config.yaml
num_hidden_layers: 8
hidden_size: 768
n_experts: 64
experts_per_token: 4
d_expert: 176
d_shared_expert: 384
hidden_act: "elu"
moe_layers: [0, 1, 2, 3, 4, 5, 6, 7]
router_score: "softmax"
normalize_top_k: true
routed_scale: 2.0
balance_loss: 0.000326
balance_bias: true
init_std_router: 0.0375
lr_router: 0.000663
vocab_size: 38585
norm: "rmsnorm"
norm_eps: 1e-05
tie_word_embeddings: false
optimizer: "adamw"
learning_rate: 0.000304
beta1: 0.9
beta2: 0.98
batch_tokens: 131072
max_seq_len: 1024
train_tokens: 1176000000
max_steps: 8973
dataset: "wikipedia_en"
Below are experts of layer 2 (counted from 0) of a mixture-of-experts language model. Rows are named router (the router's row for the expert) and show model dimensions 672-767. Each number is 500 + 25 x the weight over its row's rms, rounded and kept within 0 to 999. Numbers have three digits each.
After each expert's rows: "mostly gets" lists some tokens that are sent to it at least half of the time. This comes from a sample of Wikipedia text that the model never trained on.

# expert 5
router:484465492471443493467485487478492472520515505464491482467537514448495519510501529495509450490462518507495494476476491526516525477459472499482515505515472455500476543512488516478499526516501510509454519513532442521470461531472492481491510490462507493492533526509510506492475548462502510528
mostly gets: " \"", " “", " '", " back", " Up", "&"

# expert 12
router:545473508460535472536500510484485490541483477506470505513464488488512510511528487538505491486490504453455519521484473475515528516505480537524504497564480474518469518502511548513526526487452501513503531464489486532538529497504502534517495471492480529487548501505478529502525513512522533487
mostly gets: " October", " mid", " late", " summer", " July", " September"

# expert 11
router:514515519514526487533505531462473536484479507466512532513545489513479523492511542528505474527547544533523488531501479525507514468525487528542528525476483468483469494536507463494504489509497511493475513506485482471487514519504493444543527489499472491495477523544558486523499450479522459493
mostly gets: " this", " some", " several", " these", " many", " each"

# expert 17
router:517516504454501513503481450515499481509495504484512495497504488540489522527456571475515548495481485505480501529522521522486509504521509474540537467496500515511513526480486438503523508477497515486449482489491456521530497490473459484485455545472484449516502515533488484510530519530473550514
mostly gets: "See", "History", "|---|---|---|---|---|", "Scientific", " Succeeded", "|---|---|---|---|---|---|"

# expert 10
router:492520491476504511497508454519485484522448530538490491450496536481496468495446497511479464514468465514496511529479518539511521534522482468469479513493465523477536480512515469553485485458455522488499434464520529475492457509499489476486529517498517514518523500500472503540456476511473526470
mostly gets: "ă", "í", " van", "ó", "á", " der"

# expert 32
router:478471484521471477503508485471537509524516460460485515511488448484515464532504528473501512468467458527503532479475493487517452475462520524539524513476542466467491517512461516486538510495498520476499495484548473537511484495438482506470475551485480483479485516537544490491533474516519508496
mostly gets: " founded", " joined", " launched", "\".", " formed", " released"

# expert 61
router:526508522523484502483515501464543486519508470514505508483501467515449537531509526485512488499450477506525532535538508535452477475472474516493489547494482498521504491534537495474504517484505481514528490488467523530528530501493448510533532489481505494476538468488480483510484454543524468514
mostly gets: " 38", " 37", " 44", " 35", " 53", " 34"

# expert 53
router:478553509499483475515475498492495530503472516487480500488514504536496470536510544480516492491517526502459516477469513459495496492509547531508493494452543462511489491514485484494523496498472497491492510525513520458544527518475503476524475487505464483467508523509492490453555464546530498532
mostly gets: " not", " *", "\n ", "\":", " <", " -"

# expert 42
router:466544523528507493551498508480504488526517507532530468515563490503484458485524522514488529475483479477504513493523497525485520450517507452517521501527521510472471483495490479503527469508476505525519469480464473511511480490498490457494540524500545518461475495495477498485494472472551493518
mostly gets: " Volume", " New", " Register", " National", " Country", " medal"

# expert 60
router:494528538458481494533469519477504473492542459518453501465456495463500488497514511513523519473478516483540511477540472509448532545509548532500513498528478526494509494478479501523519519520517563461491498474494486473480491543466524510474511501515502530497511479499495513515449512496508499504
mostly gets: "idae", "yl", "inae", "aria", "rop", "rus"

# expert 21
router:498524489473482522501506490467549506499521498499542481456529506473483493468509518481523536461516485454495510456494487510519474452460553527480503548522497496511491470537509540503493483484477534487510530479511476457532540513471485475498522525532463499520540527525500511519518487558478456494
mostly gets: "incumbent", " Chevrolet", " $", " UTC", " Albums", " Oblast"

# expert 58
router:534524464517456448483447491503473510488530523512528472486507522548526469482495473466503503485466470474474535456511503513542492501555533522523495479498491477543548450495521519489513476490525457519509529504526507536532504490505479485487514533506466521477520510514481492493490465505482460496
mostly gets: ":", "):", " including", " :", "—", " ISBN"

# expert 45
router:485530514498485467458538499539503440508536477474503501462497498459528536522496472527521503491512497509536510460463548528517450477543526531492476523466469471505476489476494469514513473494513477518547462494525461477459519495485485520531498500473522481488490514534542536484501532509480494514
mostly gets: " him", "'t", " himself", " be", " them", " You"

# expert 20
router:514493460454468447512529520487460517531466521507465527540505496533484524474528494519498507500487524492509505480522463459459502467508503490483519537522496510513545466513493502464537481528504516469491512514510527502485465515500540456469479505503497536484473480491495483532476531505510504523
mostly gets: " However", " There", " While", " These", "There", " This"

# expert 23
router:472465560525495516500465473487503476507499511544514515465510503496521476519502485443506519485472523494467492490470482509509544461511491532490475496512510494525527514547517527547519509491538499496511481479531505467490509494483532493500520532507512504526491513518515487510485547505556495446
mostly gets: "AN", "ER", "LA", "FA", "AM", "TS"

# expert 34
router:542474514499509481490453468464534519512515498499523516508526520518530485479546503501524490489504466486459496510496527478456501535504471486526483525486499530486532532492480452452524541505504517497515489546528496507504507456539510521501483463512489498514542481516486490506517532528489467511
mostly gets: " Succeeded", " Website", " Date", " FW", " Title", " Candidate"

# expert 55
router:506489489502521476469489468477512514487520526526510541531504482484485517488449484534525512514535570486455472465474454524512463501452476535538476475510531488479496483457492477542518491479514479484514472514493529510534484499527464465514494531525510545475504507505562496500516491494539481526
mostly gets: ")", "=", "]", " born", ".)", "\")"

# expert 1
router:497514458489479459500503512469476480527520492525537515490461518465508475454538485465477458471509525490497496511482492509537491513475486517487527505510517490509520524517509529463480503504508487464489516481484505493475524530488503516506539462529520511533500493510470532463486560554539490492
mostly gets: "\n\n", ")\"", " TBA", " j", "671", "!"

# expert 15
router:516495519512451497467458482544476463513527512506521470480490503487534512544492506462482551483519481498483530535499520494540476484491533522540469459474458486531473519486488519478483489510507530502477513463487512505479471483470535493510479482494492536527480502513554470465503547502545545505
mostly gets: " for", " by", " at", " with", " from", " against"

# expert 13
router:537492469481533481469507538495439526486502488484529503516513524462490484499520502513465530461503540518503499492470514514519540500548542512478517467570523518446495501506460486474488495475483552519518525532515544493512506487473490458465495522520488525524487496498524487512482453475507469490
mostly gets: " land", " tax", " income", " building", " water", " horse"

# expert 46
router:523469515491533498532448487507500515489498497512449501505514535485488541484523473474468455459487504471475537498522495482480492527505474460507510489450503473522546511465487509481460482499508481484463478460504535527463471541461476513462548516517557504528508487502480498511508518525501513494
mostly gets: "ō", "ā", " Singh", "akh", " Bh", "ă"

# expert 18
router:518492501551512502528535475471491525514491484505518535524503475483506502538523511501541474477531508525526506472452507511505488437499518490499506539500480530480546473500497516454538528494477491475498465494466476503510500509497513464502520524527472511505476532478490492522522459505460498512
mostly gets: " the", "The", " The", "the", " Chicago", "present"

# expert 2
router:511494531512509537504510548450484546511476523478492490539509497490480505477547518531498483487522493499481546497519539520530488499518519505499515536461509479504530475519504475484473530481517478468532541545517489512477533524533528528527543478478483494470508468485512489523486473528530515481
mostly gets: " highest", " side", " largest", " latter", " main", " time"

# expert 59
router:509564544517497517502499502490497512483537503509561500531442543525503520489467544500525503504506517521502526494512474487489500515468483460448449505544522525528548476483533507483479526470520520492520519479504529537505483480496465485463491500510448457442474507484522467469486482477509534516
mostly gets: "',", " ESP", " TUR", " CZE", " ROU", " Phylum"

# expert 50
router:526529515479544534477483485516532507461449515498483481504528497537460520514531518460509479499557502497493502480484462503463506532494504548517476521488542507490536501463530478523476527455517522504475538491539497535490512518520533533499528466512495455501548487504486481458524497543485491466
mostly gets: "See", " his", " Binomial", " Notes", " Website", " His"

# expert 26
router:513478507504550475510478530472476437515546501492530536557502522515540485505458557469486512526514503508482452495529486486445518500483465498513500463475499464491519509517499517461470456523491475541476485538518505541498482524514497509491494451490475486534549553518484515522466484443506526512
mostly gets: " son", " vocals", " daughter", " father", " politician", " brother"

# expert 56
router:527474520549507483509507502496514468484528456490554547471491494490465526470517475481518516511501445511540523475504513497457499493460483470510463490443531527484473468485519507507515494487525518458514510510498496505527521507543489486449513501521488460452501503505501464488488456558516516532
mostly gets: " Racing", " Training", " Research", " Co", "endment", " Arena"

# expert 30
router:479527510502472508512504506488469505539472503468508501503513477510496532484497551497487455543513508453460541550508490503535497503469494503481512489502501523499515526481465483532469523490518492507478455511506521500514484499454474485536499519470440499529471504470511482503539527524524509508
mostly gets: " In", " in", " at", "In", " after", " from"

# expert 48
router:494467472533501546515506498537542542498510524518537486507498476541471483496473500519503512470495491499527524502476533511518450520458529483506480496466454511474541527489522464521527479482464450465460512489483532492526500514489471490481486497540498503519497499503535528473493476507464524529
mostly gets: " had", " million", "%", " points", " awarded", " medalist"

# expert 19
router:523477464498515464492483496470466559447492523472509456523520469458491521532518533531520507479501510540455546555510507451477516520523464516477471508539493544476557486504512501531522534468464537511515525453463492503516485515519513522500527522495512516499485506495504513492522481486524519531
mostly gets: "',", " Animalia", "now", " Wanderers", " Museum", " Hungary"

# expert 38
router:478493546499485484478505517513487475486522505530542510451483497493520539442510509539533523490492528467479456519544520504503531471504474528463522514507508484463500519503469507474468482499493471511467515507507483456492491490496471502476514484486523505486477500540472506542514486479476505506
mostly gets: " film", " album", " song", " guitar", " vocals", " singer"

# expert 47
router:501503524521508469533479469470547517458512526483476504544470539485518513554472463479519561495535483513482518493525470502466519561510504483488449516544531557499494505480512533456521530531504524494517535496495492477475505509489493461514494463486470496482482525442476488551472465505461498478
mostly gets: " ==", " ===", "idae", "|---|---|---|---|", "\n   ", " ===="

# expert 31
router:556500504475472519482539507476498505537473453492525493471533459510471533519498516478479518489514507483472495493494511511481503532531475506507514456514510484463490517486480471529531487474504515464512502518474529499535521470492530474506505504505504554502528502478487505507465498515508519516
mostly gets: "%", " age", " population", " votes", " number", " income"

# expert 29
router:530489487502472526513474481503489517476480490452493481458494519508471531496540526490462494545533497464504468505455515492548540527504499514455489514540536465479509522485492485557496486548535507486474509457532557481498486522486496473514505514516507492473469464496525487531507481481485485541
mostly gets: " \\", "{", "\\", "partial", ">", "frac"

# expert 7
router:476516505512511446525482459463497488530508480493483469488445553473498467512499444515504458494490480539537476487465502457505510475511477547541504485492563524503552533470461497519530459523521532456548526519466482511523502482474524492484512525503455501508501436459533509509476508512506528515
mostly gets: " (\"", " named", " Sk", " called", " Mor", " McC"

# expert 57
router:524449508466510538475517487474520528486512541496513560460503506550489495484481509499487490539465515476526507509513500548522472475518492474444537523475452535490512467504499498509526506506505468486510515525547551508504497460462496507487514516483532497507492525481524495501454506515502455496
mostly gets: "′", "%", "″", " ft", " mi", " cm"

# expert 39
router:551507478449490457539531513536499489506480518469513485500496464526509481486539494513525541477520500511463490485516483508503480521506516510487534545459501490514533522518488505489529547491512502540509522494515471467540475498518473476476516490485535507517475479534447497508480481534515521451
mostly gets: " 2007", " 2011", " 2017", " 2009", " 1996", " 2012"

# expert 63
router:481517486488489519490520499498480523500510500512545537472497500480489543541513506486486463471515530460563479552472516506482464471470531475532512519486494499524507512507553494504516490462500499453461499572512443513459486516422471507526486492509508524519462484537510483543518484496507501472
mostly gets: " its", "th", "rd", " It", " fourth", " Its"

# expert 51
router:447540499474577478489479509483540484483497473518519547549462513465492454495533480533483542488499461502467528481527512494537508494456484464500541481525479486512523486500515489535477514476516565479533511455493543474453465476491464513491467509478502484494485500479491520497452494511502495511
mostly gets: " California", " School", " Island", " Records", " Hospital", " Racing"

# expert 35
router:509449542492483540532474530517469458508535494489449458485486519484503459524535511500508437483517488503492496447506465475520522481534490539556516502555475498502496469474505537477521477524511468504505466533478470534469518489463489554475516526502447512525500499530497481491502473443528499514
mostly gets: " Los", "Al", " San", " Im", " Av", " Cor"

# expert 36
router:476462453510488481467451487534527462499530496484473451478519494462476493535515519541471465499469525485504498487482541492523511542506505498512491504488456513504511523483476483487511470509476480469481489508487474478492464504483522502482489525519534508544465450462513531534467484491501480527
mostly gets: "oph", " Title", " th", " interest", " w", " st"

# expert 44
router:493535487472463482512521461520489503528495489505468466515476497485508482500519524529476479487482448475481477502497510479494535491538512475467494560504512458502537520516487499495503492497489503478455516493499491471453519458505506522530466495522530521533463511509495520532532564485526492489
mostly gets: " Regulations", "!", " Best", "endment", " Volume", " Love"

# expert 9
router:473467472476498556520465507509463468516510449508503501479517509529439520476501481529487456491434443490465539543521498491499470478544526518536500516511476534525476488493503475482514488501490501470465469468519459506489520508510532482525484541478539488520462526547498477495531501513512497465
mostly gets: " San", " Los", " Larry", " Fort", " Sir", " Tony"

# expert 49
router:469493522514445530534493499529529467513492512481465478469486502465524455450452495497467446478496505542477509535488531505542538496491535489485514501460483479551521553518475455454520493476493530498515522510505501554493470521516529494507479484525531464531491536518523520508500518506496520516
mostly gets: " \"", " '", " (\"", " “", " n", " ["

# expert 62
router:478465477506535479511547472490547483515535514544481518518491493555497541488491471550518526519467506514508479469482544554481489494531515516539488549470479536459487501528471460466494459501527503489508516492495524465487474508494505474528526510516528485507460498483497474506508525491477501538
mostly gets: " DF", " GER", " ENG", " Republican", " ITA", " MF"

# expert 54
router:545472527490511532505556493484530507536543541545512469510500484530515486523508506520523498543493524471500482459486515517536477461502492489497508517496465548495506508505488468476500469511444518505492487544504529461500540508513496490550539500484474533486497455502484510521488527510523511510
mostly gets: " killed", "year", " years", " months", " forces", " touchdown"

# expert 33
router:479458507495507480476510499506487465474513535477515518526504488495516487440512511502559481479494487502496513518477502460461488478445528502518482458496537470562485486516456484495509544498522525478494484529484506524470526531531509509502513531509508486499469454538502480451546506532509529488
mostly gets: " and", " &", " or", " et", "/", "&"

# expert 41
router:487521535501533472481481485511456478532465519507508496546502471456492541466459511482514458478461530506485557495509491489550489466494510526506519495537493509531485519511512496486519482513523506524468496486509454510496470503462538483519511509491464492519514512527512466487550544513511498503
mostly gets: " =", " of", "=", " Of", "|---|---|---|---|", "|---|---|---|---|---|"

# expert 37
router:489474454494486496487521506553494531546468517525465506468485502547491519462475515485526513471477520489490520526489462534477501487493540479498483472538484488498497525509531484474470480523509478553524484531482484533511535509500492527496510523529508487507523535540509496494530528526501535515
mostly gets: " ENG", " BUL", " TUR", " BRA", " ROU", " ESP"

# expert 16
router:448547561508501477488459504537511497520499500480500530507470508464521468506468470526480500499492533479488506505497512473505436477475485509527491483475498486480503471489506494470488531454491492513486505516513474477475513506515488524484444505487489530495480482507553492507522493516486530512
mostly gets: " has", " have", " became", " make", " can", " be"

# expert 27
router:515485509497514531545524497522518507518521481495520515495527462525479499533471483506510468490497557516475526528497473545471507508504473488474495474525515528472485531456494550483495503479530460495492509495535498504538505531511502490544525482501514469537501514478544493477474498524524524515
mostly gets: " .", " p", " cl", " g", " b", " sq"

# expert 0
router:485502517450508530459528486468505479529515526500508507506546489478479523506529519492506511481500496445462540480473463478459499503551537494531487508510490482500534482502520447509551519448484499494477494469493509505515462515483544514512450464459504487487478511509506527481488503473503523479
mostly gets: " was", " been", " including", " are", " were", " included"

# expert 40
router:544536475451527502503498516488491536530477501465497543495546465455554479559504507530511477511526514524447476505495534503489510527531504521513495470520495505492487477502498537527499505471490503485467477492493473494526460548489535458457449503528449485492514520490506493499528532492469492479
mostly gets: " human", " different", " increased", " good", " poor", " growth"

# expert 43
router:505472499468481481523516499529501485506537463521493478497470478513484504478529471505535513486542488471542476464489544511533527494531468534504539530502501473520489490495489487533470472473523487461507519506487488484501496490504488519531532520474522533489470483521484463524488523516484525495
mostly gets: " led", " tick", " song", " Olympics", " film", " story"

# expert 52
router:537469470492503462506467494547469524496505508476483487481513489528480502510539478534522488518531515481493488472509523526500535467484529526489505460462537526490534479542512521488530479497519491467538510528468523495469470442489516460457486471508497486499458493543529483479499459478506517471
mostly gets: "),", "\",", " ,", ",", ".,", "',"

# expert 25
router:444525499518492484512484492481522500476474546516490523489495538506514502453491538493484502509507508471497516503523485513460489477459502530484508536514518450487530516485515507514505505507492501478536489457489507506511474522469465514469504478487494540504536509517497551510435528505504532483
mostly gets: " Singh", " Miller", " Jones", " Anderson", "ová", " Williams"

# expert 3
router:534511496484500502541479559507503463526485486492489506535496553514487514469461533503519498505514518501468539480484489500518497490446489531496496508484491519484473481474504503500549469464468509517473471488473518505489533504462463477507522506439469502509458512520549482506532479534531503479
mostly gets: " that", " which", " who", " where", " when", " because"

# expert 28
router:459515489522469472505502480485465495522520541478524509494508459526503502511558500504520503495478476492528494510504495435449502501485514464533450513451538451544511459535474484534482521540485528477508490516486494551505525509513479505481530529506515495468473463541542475485499466534513484502
mostly gets: " and", " or", " but", " However", " &", " then"

# expert 6
router:505450511540492532539497544473556499497497476505456470479565523548470439502473480523467507491519465522487497461476453530495473498523486485549499467506474486485542498526461547451458508519486484523511493525526486556530497515503523517496510516487524499496512507506466479522506497478475506482
mostly gets: " DF", " FW", " ±", " −", "loan", " Qualification"

# expert 4
router:532523501467497519472500475465525500515492495465516490486509506521493471490517491485461513508456502516510498518528505479500452502526497509498486509484477481480489522478501458524496525507475519470541503508507471550479509493511525486475481495489477558443499456468522452519469464457502485510
mostly gets: "″", "′", "°", " used", " located", " construction"

# expert 8
router:515521480547462496462508466509480470544515502528491541512487505488483525535473502506498501489453488517469495508477454508518490525457519482518478467476450468460488514473471467514469531468498459501476501450474513524481472458501461473493465485479515485524503513440506490517527515498500491538
mostly gets: " would", " to", " can", " could", " may", " will"

# expert 22
router:474535489535520539515493488524518499555528458491531531505496470482524496532527531489518524509500501506478491490518499503527478447483515480527511512464470515500451505538565466533462515455492524499448475493482503531484453506497480461486533457459493467494476494532520466537513512495458477477
mostly gets: " south", " north", " west", " east", " touchdown", " won"

# expert 14
router:484522518483560505458505499518493498523521489512470543531489494449531474550498530546494526509464486476494492444470470486535532452504472466517534478516464477491507490478478499519459515501470534450471520547473519492486479526459483477536483533512516505493481483511507479537493504483521501487
mostly gets: " Council", " Committee", " government", " President", " Congress", " Army"

# expert 24
router:512485511497519484516491511463458515503512499492545526528505504450528477548477532484539505481512491528510460491517488506523555478498455487488507485511517470516556518506467518462456457480500484507467535522527492528443547463462485490505512512479469482477479557509547508482476468523497487502
mostly gets: "born", "Personal", " largest", " born", " an", "Species"